Below are experts of layer 6 (counted from 0) of a mixture-of-experts language model. Rows are named router (the router's row for the expert), up (a neuron's input weights, with its number), down (a neuron's output weights, with its number) and show model dimensions 128-191. Each number is 128 + 24 x the weight over its row's rms, rounded and kept within 0 to 255.
After each expert's rows: a language model's description of what the expert responds to; "comes before" lists some tokens at least twice as common just after its tokens as in all text. This comes from a sample of Wikipedia text that the model never trained on. Tokens count by the router's weight.

# expert 5
router [114 114 128 155 112 142 156 132 123 100  80 149  98 118 148 122 145 152 138 118 110 148 115 100 139 143  76 126 104 111 141 173 142 113 120 120 108  81 111 109 154 132  97 169 146 137 107  79 131  84 156 116 112 147 151 169 103 119 130 177 178 104 133 134]
up0 [109 121 125 121 137 151 123  78 141 131 130 105 159 111 117 132 144 154 119  78 113 125 154 126 143 142 116 158 108 160 169 102 144 145 101 151 153 160 128  93 122 127 130 133  85 102 151 105 111  96 121 139 111 169 173 118 154 117 103 102 172 109 131 143]
down0 [ 97 176 146 149  98 119 139 135 134 114 118 151 174  82 163 170 140  96 135 128 114 169 132 148 113 139 110 107  94 121 108 152 142 149 145 137 122 132 115  77 149 129  92 117 123 151 138 111 159 157 143  69 130 104 168 131 100 124 131 138 122  96 143 139]
up1 [117 144 145  98 123 102 135  95  86  99 139 178 149 152 117 161 119 136 117 125 117 125 130 133 137 138 142 154 122 169 164 109 133 123 166 124 110  89 139 118 110  89 150 129 116 113 131 101 138 155 110 146 210 108  83 101 104 111 106 104 127 142 158 114]
down1 [ 88  87 100 143 106 147 134 154 131 160 119 158 157 128 141 119 107 103 147 166 103 133 151  91 122 136 163 164 144 131  66 182  86 138 132 113 159 121 140 111  90 125 106 136 108 125 126 132 134 113 171  78  97 122 132 106  90 150  89 164 148 100 125 107]
It responds to: Table cell separators. Pipe separators, dashes and closing parentheses in sports and results tables, plus position and country codes like FW, MF, MEX.
comes before: " |", ";", " \"", " MF", " DF", " FW"

# expert 22
router [133  98 125 153 109  92 120 123 122 119  76 121  74 109 158 108 104 134 103  96  92 125 114 121 128 159 126 130 145 127  95  99 141 185 137 102 139 121 130 122 125 142 138 139 118 162 171 127 137 156 151 173 102 101  81 142 137 134 130 121 155 125 109 154]
up0 [137 139 109 154  95 130 107 134 136 128 143  82 143 120 121 136 118 123  94 178 155 167 118 151 141  69 116 114 141 151 131 120 111 142 141 105 106 169 124 123 158 110 112 113 129 172 138 151 135 141 115 133 137 147  93 120 124 120 171 123  92 137 145 108]
down0 [112 155 113 153 159 109 109  84 157 147 116 114 137  99 113 118 150 136 127 156  96 157 104 165 101 140  92 177 118 116 104 157 136 138 126 152 138 118 128 109 160 122 139 136 119 149 100  90 155 119 146 153  98 101 100 116 150  92 128 129  80 130 165 151]
up1 [ 90 185 158 109 154 128  83 135 146 109 120 132 137 139 140 119 127 154 105 103 144 121 146  98 143 130 146 146 134 138 133  82 151 106 143 133 142 127 116  88 117  71 135 126 106 172 113 120 140 139 118 135 137 129 140 113  97 134 132  98 102 150 109  86]
down1 [114 117 145 159  74 182  92 143 111 124 158 124 112  99 117 113 110 143 117 107 125 145 142  76 147 133 151 122 131  97 146 117 137 165 180 163 110 123 138 157 124 109 178 158 119 137 121  87 119 131 102 149  98 100 132 124 149 137  82  93 125 147 150 113]
It responds to: Event verbs and media nouns. Past-tense verb endings and action verbs (won, written, took, announced) plus nouns like film, album, season, cast in biographies.
comes before: " in", " by", " to", " the", " that", "ed"

# expert 3
router [118  86 148 134 121 112 113 139  91  66 112 168 114 117 153 148 105 116 122 100 131 167 119 112 129 134 122 102 113 110 134 128 130 158 109 103 122 126 108  50  97 129 171 131 134 124 118 126 115 122 158 123 123 128 106 132 155 103 127 115 125 124 127 151]
up0 [ 95 188 108 121 107 142 141 142 164 150 156 140 152 123 109 139 120 160  91 111 140 157 128 144 174 165 108 123 155 141 142 180 110 102 137 112 169 132 186 121 145  96  91 134 109 141 147 139 148  79 114 146 110 117 123 146 153 145 114 178 117 136 148 133]
down0 [122 122 138 152 154 132  85 159 125 157 107 112 128  99 131 158 127 159 148 140 130  97 121 116 134 111 134 164 151 136 164 104 124 148 135 185 139 146 129 123 129 159 169  93 156 148 101 156 160 155 123 140  88 122 125 105 142  79 116 149 118 105 138  84]
up1 [148 102 104 107 172 114 130  63 139 127 149 145 139 122 100 144 136 111 143 150 126  97 113 109 110  98 147 155 133  93 124 113 152 143 145  97 127 123 142 112 140 127 133 179 128 137 128 151 103 136 153 137 175 114  79 144 115 172 134 130 133 116  81 166]
down1 [154 126 111 148 124  97  73 145 110 147 164 148 159 130 133 146 144 148 152 123 167 172 111 120 129  97 160  75 110 120 139 180 124 180 162 168 122  90 120 109 143 111 100 160  92 102 137 140 137 132 126 164 145 150 124 114 131 121 134 132 134 166 140 138]
It responds to: Foreign name pieces. Middle and end pieces of Slavic, Romanian, Indian and other foreign names, such as ov in Majstorović, ş, ina, ita.
comes before: "a", "i", ",", " (", "o", "ia"

# expert 4
router [134 118 135 136 138 168 144 146 146 124 146 131 120 159 125  99 150 159 150 122 109 106 148 135 187 127 113 139  98  99  93 144 116 134 115 148 147  75 134 151 124 127 176 149  90 113 131 168  96 107 108  99 125 169 109 157 111 141 117 123 141 135 125 138]
up0 [102  89 169 106 104 148 112 119 114 135  89 153 146 120 144 150 105  98 104 104 131 136 100 102  86 165 148 132 112 118 125 163 140 148 137 165 158 142 127 146 125 159 130 122 118 164 167 155 157 141  82 142  63  93 150 120 166 135  82 100 131 125 127 162]
down0 [130 114 106  98 163  81 102 146  79  61  98 159  60 100 132 135 105 144 119 123 107 132  97 108 119  82  96 124 149 158 128 124 112 102 116 126 100 104  99 132 153 131 144 107 150 138 117 130 103 159 128 143 148  74 124 152 162 163 131 140 111 115 137  98]
up1 [ 83 139 140  94 115  96 133 109 146 108 126  88 111 154 146 117  96 158 104 149 133 129 182 129 122 141 147 131 105 115 136 121 116 165 181 154 136 166 115 121  95 159 129 129 158 119 166 136 114 113 137 130 181  41 155 156 132 152 128 102 162 131 133 118]
down1 [ 83 105 124 141 140 149 133  73 140 150 112 127 145  86 151 139 135 166 101 115 118 159 116 152 111 113 149 131 135 138 127 149 123 120 177 116 175 126 169 107 135 109 108 120 116 142  82 155 110 166 125 184 122 157 140 115 122 120 156 122 107 128 139 145]
It responds to: Field separators and labels. Colons, table pipes, list dashes and equals signs after a label or field name in infoboxes and lists; also as, In, until.
comes before: " ", " a", " S", " M", " B", " C"

# expert 11
router [126 138 125 112 161 114 164 165  94 135 108 147 118 135 134 160 133 153  89  78 132 150 147 139 117 138 142 112 201 138 167 159 136 109 157 113 133  77 130 135 121 149 150 128 128 152 104 125 109  89 101 172 174 100 104 130 118 125 143 100 122 126  97 141]
up0 [123 165 150 152 152 131 139  94 113 103 133 106 150 190 178 109 148 135 116 130  69 122 151 147  96 133 110 140 127 115 116 163 119 114 119 132  65 133 154 116 120 130 172  80  91 114 140 141 101 128 139 132 107 161 160 143 138 123 173 177 149  89 118 121]
down0 [143 157 127 178 108 108 137 167 158 125  71 108 132 140 128 133 138 117 106 131 134 142 104  92 134 108 124 126 105 133 127 137 106 121 140 132 148  99 107 120 103  87 122 121 148 106 100 112 107 108 134 140 132 129  82 155 127 177 169 123 139 145 104 121]
up1 [130  84 107 104 179 115 107 107 174 102 142 129 121 159 149 126 131 115 125 111  98  91 143 100 121 141 116 122 111 161 142 124 132  91 115  87 172  82 116 116  82 124 126 119 106  68 129 165 103  96 125 103  91 173 153 142 127 132 143 164  95 145 134 100]
down1 [116 125 141 137 150 128 131 110  88  63 128 131 107 163 108 121 106 146 110 124 135 112 138 111 113 149 126 107 122  90 121 152 132 204 121 110 129 139  81 131 118 129 121 130 135 135 179 124 112 141 119 159 134 107 139 140 139 124 148 166 117 102 117 101]
It responds to: Adjective suffixes. Adjective-forming endings and nationality or scope adjectives, such as ical, ural, ian, public, national, American, and digits before ordinal th.
comes before: ",", "–", ")", ".", " and", "),"

# expert 20
router [125 122 148 134 157  67 131 144 130  98 130 158 129 136 126 115 108 135 123 140 131  90 136 134 135 111  82 159 124 129 133 113  82 154 102 161 134 113  93 152 135 162 163 117 136 162 129 110  96 125 142 132 123  93 160 149 113  89 182 120  87 138 112 115]
up0 [ 85 101 133 100 145 146 151 139 131 158 135 105 157 120 100 143 112 110 130 118  96 130 120 128 137  91  99 140 160 136 125 172 134  92 132 116 127 114 159 115 153 125 116  90 134 115 160 133  81 129  82 100 134 111 139 160 123 143 111 136  87 166 136 123]
down0 [146 140 142 120 132 114 144  92  96 114 129 148 147 150 128 169 118 123 126 134 134 107 105 126 145 129 125 122  98 132 122 121 153 137  83 102 110 123 139 152 150 116 104 115 149 153 157  87 132 154 170 146 145 130 135 142 131 136 104 119 153 108 102 149]
up1 [109 141 118 109  44 143 137 155  84 159 146 146 126 138 108  90 127 110 104 105 132 148 121 112 119 143 127 141 113 155  81 127  86 100 137 120 129 110 109 112 115 147  92  93 146 132  97 156  97 158 111 111 127 158 135  99 142 118 150 102 107 145 128 139]
down1 [143 151 167 113 134 124 106 136 165 148 106 133 108 132 154 146 121 160 119 106 140 103 105 141 155 120 119 102 110 116  72 148  89  97 115 194 115 135 168 143 105 139 107 137 137 108  94 133 125 154 134 112 137  96 139 113 154 160  69 110  46 114 121 146]
It responds to: Line breaks after sentences. Line breaks and sentence-final periods ending list items, infobox entries and table rows, plus dashes that begin new list items.
comes before: "\n", "-", "|", " The", "==", "The"

# expert 15
router [ 94 121 108 143 100 141 131 178  97 127 150 125 118  90 135 116 149 157 114 132 128 141 131 115 169  98 121 121 105 152 128 112 126 134 149 133 139 157 175 157 131 111 148 127 118 193 149 134 127 160 150 159 120 101 151 158 113 140 128  96 118 131  97 107]
up0 [113 158 119 117 143 104 112 148 114 145 107 111 113 129 120 159 147 116 132 173 102 142 109 141 116 111  81 130 191 126 149 139 109 106  95  98 185 130 144 115 114 126 174 141  94 166  90 123 108 133  93 140 131 164 134 117 112 110 146 112 155  97 132 145]
down0 [154 135 157 128  94 117 132 119 148 121  91 151 162 126 111 129 143  79 161 112  91 185 106 136 193  77 131 124 133 115  98 136 133 128 113 147 130 137 115 119 114 140 138 154 121 161 135 122  87 110 124 169 137 143 129  95 161 129 131 152  92 175  71 153]
up1 [158 122 142 113 111  99 117 113 156 122 150 128 164 162  86  85 135 132 104 130 113  71 107 127 162 122 147 149 187 109 113 118 124 165 138 144 121 110 131 124 131 138 119 130 138  99 124 109 140 165 166 146 152 124  71 117 104  89 105 116  99  80 224 149]
down1 [126 109 124 135 158 100 134 102 152 162 116 143 210 154 161 141 147 116 112 138 105 100 102 144 105 120 109 108 151 115 139 161 111 124 140 119 118 139 108 153 128 137 150 148 109 107 124 122 152 133 188 111 142 100 153 140 136 128 138 127 151 132 148 138]
It responds to: Adverb endings, particles. The ly ending of adverbs, particles like up, off, back, and commas or words closing a clause, as in successfully or end up.
comes before: " to", " and", " of", " with", " in", " but"

# expert 24
router [133 116  86 123 103 138 161 126 128 117 156 157 125 158 131 129 168 132 102 146 110 162  92 118 142 112 132 110 150 118 136 150 149  99 112 144 131 124 150 113  93 126 109 154 140 136 132 127 136 122 159 122 121 136 121 152 137 144 111 125 125 175  88 100]
up0 [ 68 142 128 119 134 168 111 110 122 123 122 128 148  79 155 177 148 122 107 132 139 108 102 131 170 155 146 158  90 120 102 119 159 101 115 142 109 107 137 135 141 133 124  95 132 132 138 133 140 124 139 131 119 125  90 133  89 130 143 124 109 117 119 149]
down0 [161 185  96 118 125 116  88 116 112 106 107 163 151 116 142  91 124 116  98 184 121 126 152 137 149  87  74 144 142 143 167 124  95 147 141 125 117 103 130 118 122 166 143 172 144  92 146 149 147 133  91 112  89 102 128 166 194 150 109 134 113 136 155 110]
up1 [166 134 145 100  97 139 140 167 126 124 146 106 150  71 146 106 139 151 117 133 154 122 153 147 153 114 105 137 118 178 114 165  87 140 168 149 109 139 173 120 142 145 140  99 137 105 113 161 135 127 111 123 111 108 150 159 169 125 113  89 165 101 123 153]
down1 [131 141 151 104 107 113 118 108 101 138 141 104 115 121 126 119 121 126 133 122 158  98 122 146 109 107 137 133  93 132 132 146 115 141  67 155 110 130 110  56 111 146 108  97 129 141 143 124 113 132 131 172 108 122 168 119 125 102 160 148 113 111 139 144]
It responds to: Digits and article a. Single digits inside numbers, scores and records like 70–10–3 or 5.6, plus the article a or an before nouns.
comes before: " |", "–", "0", ")", "%", " km"

# expert 19
router [129 114  87 132 128 139 152 127 136 132 141 142 116 137 136 121 169 122 103 152 106 162  94 126 159 119 130  96 132 103 158 137 132 107 106 127 143 127 128 116  93 116 130 158 132 134 143 137 138 122 149 120  95 141 133 136 156 146 107 131 102 172 106  88]
up0 [146 108 164 111 120 159  79 126 128 154  85 134 132 170  96 115 114 142 140 113 122 115 153 148 108 148 132 136 180  88  77 124 119 125 115 116 103 159 145 174 137 138 175 125  99 112 151 160 141 139 129 128 166 118 122 123 165 170 157 163 121 129 120  88]
down0 [104 105 115 116 167 122 133 132 109 153 119 170 118 120 147 114 112  94  96 162 151 132  82 123 139 115 111 148 162 147 148 107  98 123 106 142 136 161 165 155 109 107 130 150 128 152  95 117 108 135 163 138 141 127 134  91 164 152  83 118 107 130 124 140]
up1 [133 156 108 136 116 132 107 149  97 139 131 144 147 117 158 134  98 105 164  98 162 136 120 147 134 173  91 124 145 125 146 108 150 111 142 118 105 103 105 105 109 136  80 161 104 132 128 105 134 112 158 122 163 176 144 136 119 130 145 130 194 110 129 154]
down1 [151 110 106  63 124 181 140 129 137 128 170 142  89 139 128 127 139 148 141 124 162 162 128  83 125 165 125 155 132 102  89 112 137 123  94 139 151 162 109 109 127  97 121 181 125  99 114 133 110 141 113 120 165 102 110  94 151 122 177 113 113 176 123 150]
It responds to: Spaces before years. The bare space before a year or number following month names in dates, e.g. 2 December 1936, June 4, 1926.
comes before: "1", "2", " ", "3", "5", "4"

# expert 12
router [159 122 110 164 109 128 157 145 113  98 112 132 102  95 115 145 145  87 107 165 139 164 118 114 162 119 118 138 158 108 122 129 131 131 114 132 149 148 153 138  93  90 125 131  85 152 155 131 113 124 108 105 112 127 127 133 131 159 105 125 132 151  96  63]
up0 [122 130 143 125 132 105 139 108  85 176 113 111 163 107 177 125 164 140 131 138 117 130 126 121 153 125 161 141  89 101 117  92  76 103 141 165 140 133  97 127 147 145 138 113 111 119 151 130 156 103 109 162 159 147 140 104 134 132 121 140 152 117 104 142]
down0 [100 123 134 129 113 111 138 110 100  90 131 112 137 103 124 119 170 143 117 129 132 102  86 119 121 129 118 148 123 109 101 121  72 178 172 158 171 103 142 184 147 144 121 125 136  90 126 141 163 132 120 140 109 141 154 133  96 134 153 129 103 106 133 136]
up1 [157 140 133 112 141  98 118 133 159 123 122 131 126 117 164 119 138  77 137 174 135 140 114 165 181 129 128 132 128 118 139 157 135 142 125 131 114 135 143 129 197 173 133 131  77 107 106 150 115 106 102 122 140 157 141 118 154 155  94 117 166 129 137 127]
down1 [120 148 103  96 116  82 110 112 102 120 146 111  85 128 133 147 187 115 156  96 161  93 165 122 149  99 119 118 149 149 125 134 103 146  94 150 132 103 108 145 130 155 164 119 133 165 162 135 107  94 141 110 152  94 125  87 154 116 155 118 129 136 143 132]
It responds to: Clause connectives and verbs. Commas, but, which, that, however, and auxiliaries like was, is, could right after a subject in narrative prose.
comes before: " the", " he", " was", " is", " it", " not"

# expert 14
router [121  74  97 145 111  92 125 138 128 149  81 116  95  99 158 158 120 169 120  88 170 138 128 159 109 137 124 127 161 108 146 138 139 172 119  99 155 122 130 107 121 131 140 129 111 156 131 129 104 162  89 122 130  95 111 132  99 111 144 101 122 145  91 136]
up0 [129 144 106 128 110 132 114 121 110 149 126 113 175 142 135 102 146 115 101 151 124 122 125 111 127 144 134 113 158 101 128 131 172 166 136 160 100 172 165 160 108 110 119 159 122 140 127 157  81 105 118 155 116 101 147 126 152 128  76 135 136 112 138 128]
down0 [163  99 104 159 167 134 116 105 116 129 108 153  97 115 115 171 128 113 156 132 109 116  86 157 151 114 118 116 132 165 158 131 108 113 137  95 166 111 114 100 103  95 148 104 136 115 121 145 128 124 132 130 138 138 130 103 148 160 132 134 123 134  98 133]
up1 [122 118 129 147 134 116 128  78  84 116 181 105  77 167  67 138  62 171 143 145 111  80 120 133 168 106 121 121 172 114 141  87 168 106 162 149 104 123 120 118 106  96 135 135 138 153 111 129  99 163 165 138 128 104  79 155 137 128 173 125 130 139  98 132]
down1 [125 141 120 159 131 117 132 141 149 135 119 178 117  99 153 153 109 113  57 128 104 148 138  95  88 139 136 136 104 104 112 151 145 147 125 133 138 101 114 131  85 117  96 130 171 125 153 127 156 153 147 153 119  95 150 138 122 118  95 150 122 126 134 105]
It responds to: Word-final endings. Final pieces of nouns and verbs such as s, ing, er, ge, ope, plus plural people-words like students, men, people, They.
comes before: ",", " and", ".", " of", " in", "\""

# expert 9
router [ 97 113 134 151 128  80 153 141 105 165  89 155 131 128 180 110 132 174 183 114 143 147 136 170 134 118 112 130 186 100 191 132 113 149 107 143 160 119 162 115  97  82 172 119 126 146 156 136 106 137 133 147 145 100 118 138 123 109  96 137 143 146 122 115]
up0 [202 118 121 137 137 115  97 151 130 139 117 124 114 156 129 129 127 141 108 157 165 122 147 124 136 137 143 139 131 149 148 100  92  95 141 116 136 126 139  87 118 139 137 144  98 151 146 155  62 112 134 133  97 154 163  95 144 157  96 121 120 110 130 149]
down0 [120 157 113 124 139  87 136 129 131 150 158 170 127 136  99 124 124 114 121  97  80 127 130 122  90 126  66 113 144 162 192 114 130 123 163  84 157 134 130 133 104 125 124 144 152  79 134 106  98 171 140 147 108  96  88 137 163 124 129 136 157 109  75 138]
up1 [123  88 116 117 113 148  83 125 100 139 156 138 149 108 111 121 155 146 118 144  99 116 160 113 126 135 124 102  95 104  70 131 141  92 129  89 126 144 117  99 147 183 162 109 146 155 127 149 103 162 140 136 170 138 153  90 117 110 119 114 139 165  89  97]
down1 [100  46  75 133 122 117  72 123 111 120 138 148 142 147  95 112 103 162  64 125 144 123 124 132 126 116 135 116 115 134  81  94 120 104 126 138 100 100 139 113 133 160 141 109 119 131  99 165 150 136 110 146  88 144 132 132 141 125 117 121 140 140 151 124]
It responds to: Institution and place nouns. Nouns and word endings for places and institutions, such as University, town, center, village, government, and passport's port or section's ection.
comes before: " of", ",", ".", " in", " and", "s"

# expert 13
router [102 137 114 138 141 107 161 122 107 116 131 171 149 162 135 114 124 106 147 124 123 147 130 128 128 145 124 155 114 114 136 118 138 101 118 143 114 150 162 108 121 103 144 181 124 117 157 117 100 117 127 164 136  91 133 142  73  87 159 118 138 119 126 138]
up0 [153  99 133 120 134 117 166 122 114 143 180 132 122 121 127 154  79 105 132 132 173 138 112 136 110 145 161 114 124 177 127 186 151  95 128 117 162  87 114 126 165 134  81 121  85 134 102 123 131 126 133 116 133 141 108 137  82 140 117 131 140  89 164 111]
down0 [145 143 142 149  75 165  99 157  94 176 128 126  97 152 132 137 164 126 109 118 117 136 128 114  98 115 119 146 133 113 146 155 124  99 116 124 154  95 131 149 174 173 108 113 107 141 166 147 127 171 135  83 144 137 127 128 110 163 154 133 111 103 101 103]
up1 [107  81 123 122  94 121 157 137 111 149 125 142 173 129 167 139  89 138 142 136 150 128 171 119 130 163 145 141 144 142 141 104 103 127 116 125 111 109  96 111 115 152 122 125 143 117 134 132 127 105 135 105  81 129 133 154 148 157 154 167 110 157 113 106]
down1 [127  87  97 110 182 123 159  91  98 136  91 117 109 126 114 134 144 129  71 131  77  91 125 124 165  77 133 114 100 120 108 156 105 154 121 113 103  94 132 155 161 115 111 110 113  95 142  94 119 141 130 121 159 129 101 134 142 142 129 178 126 119 124 137]
It responds to: Word-final name endings. Last pieces of proper names and words, such as -shire, -istan, -ington, -ona, -ola, before a comma, parenthesis or pipe.
comes before: ",", " (", " |", "'", " was", ";"

# expert 29
router [125 121  81 132 129 133 153 141 132 124 143 144 132 149 139 113 169 133 101 149  97 164  92 125 161 124 144  93 135 111 146 146 136  98 111 146 142 131 130 111  86 108 123 149 135 138 151 136 129 104 145 133 100 141 148 153 142 151 106 128 117 162 104 100]
up0 [153  85 123 153 133  75  90 140 159  95 108 134  91  92 111 142 117 171 131 106 138 172 123 138 151 135  96 114 123 160 126 123 172 119 159 147 134 130 120 165 136 139  91  97 148 134 152 161  81 194 114 179 116 157 146 115 158 102 121 146 104 123 124 146]
down0 [132 120 158 148 111 151  84 128  95 104 107 128 142 128 100 129 120 141 159 123 114 159  99 128  79 164 126 113 119 116 109 162 117 118 149 186 115 151  92 119 134 135  74 130 102 130  96 170 123 167 107 121 155 153 123 183 139 153 153 138 119 122 136 138]
up1 [121  89 157 111 190 139 101 125 144 105 126 135 107 157 126 157 124 183  87 129 163 131 101 144 131 121 127 163 133 118 108 118 115 159 133  96 106 140 113 101 104 123 135 108 120  77 144  89 143  91 108 143  92  92 145 101 102  84 147 118 149 113 138 142]
down1 [139 152 150 168 124 107 115 135 109 142 146 118 158 150 141 165 135 107 141 160 121 127 155 145 107 113 123 128 115 137 114 149 108 151 158 116 151 128 164 112 128 160 132 139 152  99 155 193 132 152 117 137 142 100 105  88 147 111  96 108 136 114 124 202]
It responds to: Row-ending pipes, quantifiers. Pipes closing table rows after numbers, and quantifying determiners like various, other, following, next, different in prose.
comes before: " ", "\n", ".", "″", " −", " —"

# expert 23
router [100 136 120 128 133 161 149 164 150 115 127 112  84 160 167 125 143 147 106 164 114 137 120 104 101 124 154 135 138 129 116 124  98 135 128 167 163 145 128 101 117 158 110 103 161 145 143 172 116 176 153 126 103 129 120 143 157 139 117 111 131 130 139 121]
up0 [133 141 125 115 125 121 143 140 130 130 125 142 148  73 129 135 137 122 108 152 132 159 142  99 143 122 124 121 116 125  99 133 126 115  93 153  83 135 101 128 146 121 172 139 139 141  77 102 148  98 162  94 119 133 130 108 133 128 130 122 126 129 126 103]
down0 [121 147 165 164 126 155 120 121 135 166 147 180 142 131 138 105 149 133 109 138 112  90 124 126 151 127 151 104 138 124  94 127 124 154 117 163 134  91 138 113  99 120 139  84 141 153 122 162 166 126 131  89 118  85 130  96  91 110 113 104 113 113 122 162]
up1 [131 124 141 142 156 162 126 105 134 100 128 138 117 126 123  87  84 107 113 143 170  83 152 109  89 161 156 129 118 110 150  92 122 100 141 153 119 113 141 146 112 164 148 141 126 154 132 142 124  57 104 175 102 129 143 116 182 147 123  94 136  65 102 133]
down1 [149 163 133 121  96  86 141 177 140 127 147 112 137 153 136 130 132 113 101 144 140 152 152 139 131 138 152  89 139 138 139 105 132 139 153 123 126  96  76 104 185 121 158 107 117 147 142 142 127 153 134 152 105 119 143  91 117 152 129 111 141 133 105 173]
It responds to: Digits in numbers. Single digits within years, dates, scores and catalogue numbers, especially leading 1, 2 and 9 in years like 1830 and 2009.
comes before: "9", "0", "8", "7", "6", "5"

# expert 25
router [146 115 105 121 126 143 145 137 108 146 106 143 158 120 162 121 166 147 121 125  79 147 113 126 120 147 119 142 146 106 158 145 148 134 105 148 161  89 108 100 114 170 136 147 137 151 164 154 123 128 168 166 109 105 150 171  97 103 132 152 142 150 118 130]
up0 [162 105 122  93 130 108 117 105  97 130 110  77 169 102 120 137  83 113 154 156 161 136 170 146 114 133 107 120 163 118 124  86 109 136 121 168 109 117 122 124 123 110 125 189 117  85 104 148 123 145 123 142 128 151 147 152 129 111  82 105 121 115 139 144]
down0 [135 137 105 146 121 126 132 152  99 112 109 114 160 139 140 142 102 122 124 108 112  60 117 141 135 122 134 127 149 104 119  89 113 137 147 132  99 134 123 148 110 133 135 113 156 145 125  79 127 136 105 128 148 130 115 106 146 160  96 147  90 143 121 121]
up1 [162 112 112 102 130  88  93  98  84 161 164  94 106 111  92 146 136 127 107 117 158 146 112 168 134 152 141 165 145  97 146 125 161  94 131 131 119 114  98 100 107 106 125 119 153 149 142 161 105 153 134 137 105 160 166 151 143 129 124 126 157  99 150 136]
down1 [115 133 143 150  78 118 147 154  91 100 113 144 138 125 152 116 113 166 124  68 116 173 116  94 152 170 127 138 106 127 156 130 198 106 150 152 133 132 138 153 121 126  94 142 138 199 127 106 106  89 131 109 107 142 166 103 130  91 167 113 114 131 145 109]
It responds to: Infobox codes and units. Abbreviation letters, units and field names in infobox and table data, such as FIPS, OCLC, AMSL, Coordinates, kg, m.
comes before: ":", "\n", " (", ")", " /", "W"

# expert 26
router [127 118  83 132 135 131 158 142 137 135 141 149 127 136 139 125 164 135 101 146  95 159  95 136 165 113 124  97 131 103 150 127 135  97 101 125 144 126 127 112  81 119 127 153 120 146 141 138 145 117 148 127  92 135 137 144 155 152 103 127 104 170  96  88]
up0 [165 145 127 130 115 174 152 116 141 166 154 135 141 127 123 140  82 143 110 105 181 145  96 125  95 131 144 137 134 131 129 112 168  93 172 149 152 162 150 117 148 156 158 152  88 130  99  89  79 111 117 134 109 154 111 143 121  94 116  95 101 133 115 154]
down0 [114 143 181  81 129 200 180 136 130 158 146  93  93 111 177 126 145  88 138 133 130 138  97 133 121 151 126 141 135 123 151 129 128 105 124  91 160 146 111 121 125 155 148 135 141 145 169 133 134 124 156  98 162 115  89 173  94 126 115 125 121 119 129 148]
up1 [106 141 116 119 179 131 100  91 130 142 113  89  99  98 146 146 127 117 151 108 131 140 106 112  95 129 108 105 149 147 135 118  72 140 111 117 132 120 136 140  69 132 129 142  71  91 105 122 145 138 111 142 101 152 121 118 120 117 169 135 154 109 163 143]
down1 [174 137 155 129 109 123 139 119 151  95 144 110 138 133 153 145 104 123 110 167 114 153  97 149  86 107  98 135 110 110  71  93 133 106 135 111 157 125 160  82 172 124 128 103 137 126 141 127 133 125 133 123 145 186 146 108 117 121 115 129 144 119 113 164]
It responds to: Section heading marks. Closing == and === of section headings like Background and See also, plus word-initial stems such as typ, caus, techn.
comes before: "\n", "ic", "et", "es", "ive", "at"

# expert 6
router [130 132 137  89 113 162 107 138 161 107 132 125 116 127  97 107 164 106 145 124 163 126  96 119 171 130 163 148 137 110 124 161  93 140 125 159 111 132 111  74 112 104  87 129  97 118 121 154 155 129 182  90  83 134 123 139 161 136 121 148 125 133 176 140]
up0 [128 113 127 172 103 117 160 132 151 162 140 134 151 133 113 140 149 134  90 167 117 125 139 124 131 129 141 113 153 157 125 118 165 142 140 131  91 106 122 166 123 115 109 141 102 138 118 151 143 124 129 107 129 128 131 142 130 134 119 152 115 120 119 136]
down0 [158 112 129 128 138 106 151 154 146  97 119 123  97 127 120  99 128 158 141  79 113 121 131 143 144 104 160  93 119 107 152 152 140 126 105 129 152 102 108  96 125 140  94 162 107  76 156 122 171 105 169 161 136 133 127  82 108 122 118 111 105 120 130 128]
up1 [143 121 131 156  98 138 128 121 108 150 183 165 131  77 161 153  96 103 112 112 132 121 118 133 145 124 172 127 140 176 143 116 159  99 121 108 103 125 125 139 104 134 114  85  87 161 100 139 147 119 177 144  91 114 104 145 112 128 104 168 126 159 134 135]
down1 [136 113 167 110 132 124 113 138 146 105 117 114 114 160 168 116 139 134 131  86 132 143 100 136 120 131 161 106 130 142 148 139 112 151 128 155 109 118 119  97 138 146 166 137 113 185 132 139  90 132 140 173  97 128 140 127 150 155 161 148 118 182 114 120]
It responds to: Spaces and numeric dashes. Bare spaces before numbers in table cells, score dashes like 6–3, minus and plus signs, and zeros inside years.
comes before: "1", "2", "0", "3", "4", "5"

# expert 28
router [139 150 105 161 116 147 139 164 103  49 158 140 127 140  90 112 172  93 139 140 110 174 120 109 172 112 123 110 124 143 134 141 124  73 121 127 144 155 149 156 137  96 104 131 112  96 157 152 155 124 149 135 107 134 157 154 117 142 113 160 166 169 137  61]
up0 [137 153 140 129 121 113 117 143 117 106 128 129 110 106 124 115 154 109 132 155 148 120 117 128  69 114 162 100 150 141 152 185 146 135 152 106 119 142 121 111  97 113 114 137 115 130 170 177 115 150 148 149 144  80 151 160 145  90 156 132 106 124 126 119]
down0 [127 114 169 136 167  70 125 109 123 143 165 154 130 158  93 131 124 112 117 129  97 105 134 156 110 108 105 131 169  83 116 108 120 145 101 151 125  81 127 102 135 101  98 125 159 166  92 143 110 142 163 100  98 165  66  83 117 111 117 173 117 146 122 158]
up1 [108 141 133 150  96 143 131 174 149 109 131 164 119 153 151 109 138 106  73 137 197 112 126  94 119 112 141 108 126 158 130  90 174  90 141 143 141 108 141 136  81 127 133 128 126 112 134 108 133 153 107 156 141 146 156 157 145 146 127 126 112 149 142 145]
down1 [136 137 126 132 138 145 140 116  74  90 140 160 140 141  80 136 118 120 147 118  89 169 123 135 142 100 171 167 130 129 131 116 131 181 152 117 122 116 175 114 173 126 137 133 148 124 137 147  94  93 162 109 153 153  90 109  83 124  80 138  80 132 115 104]
It responds to: Apostrophes and lowercase initials. Apostrophes in contractions and possessives (you've, women's), and lone initial letters t, c, T, w beginning words, plus table pipes.
comes before: "s", "reat", "%", "ournament", "andidate", "our"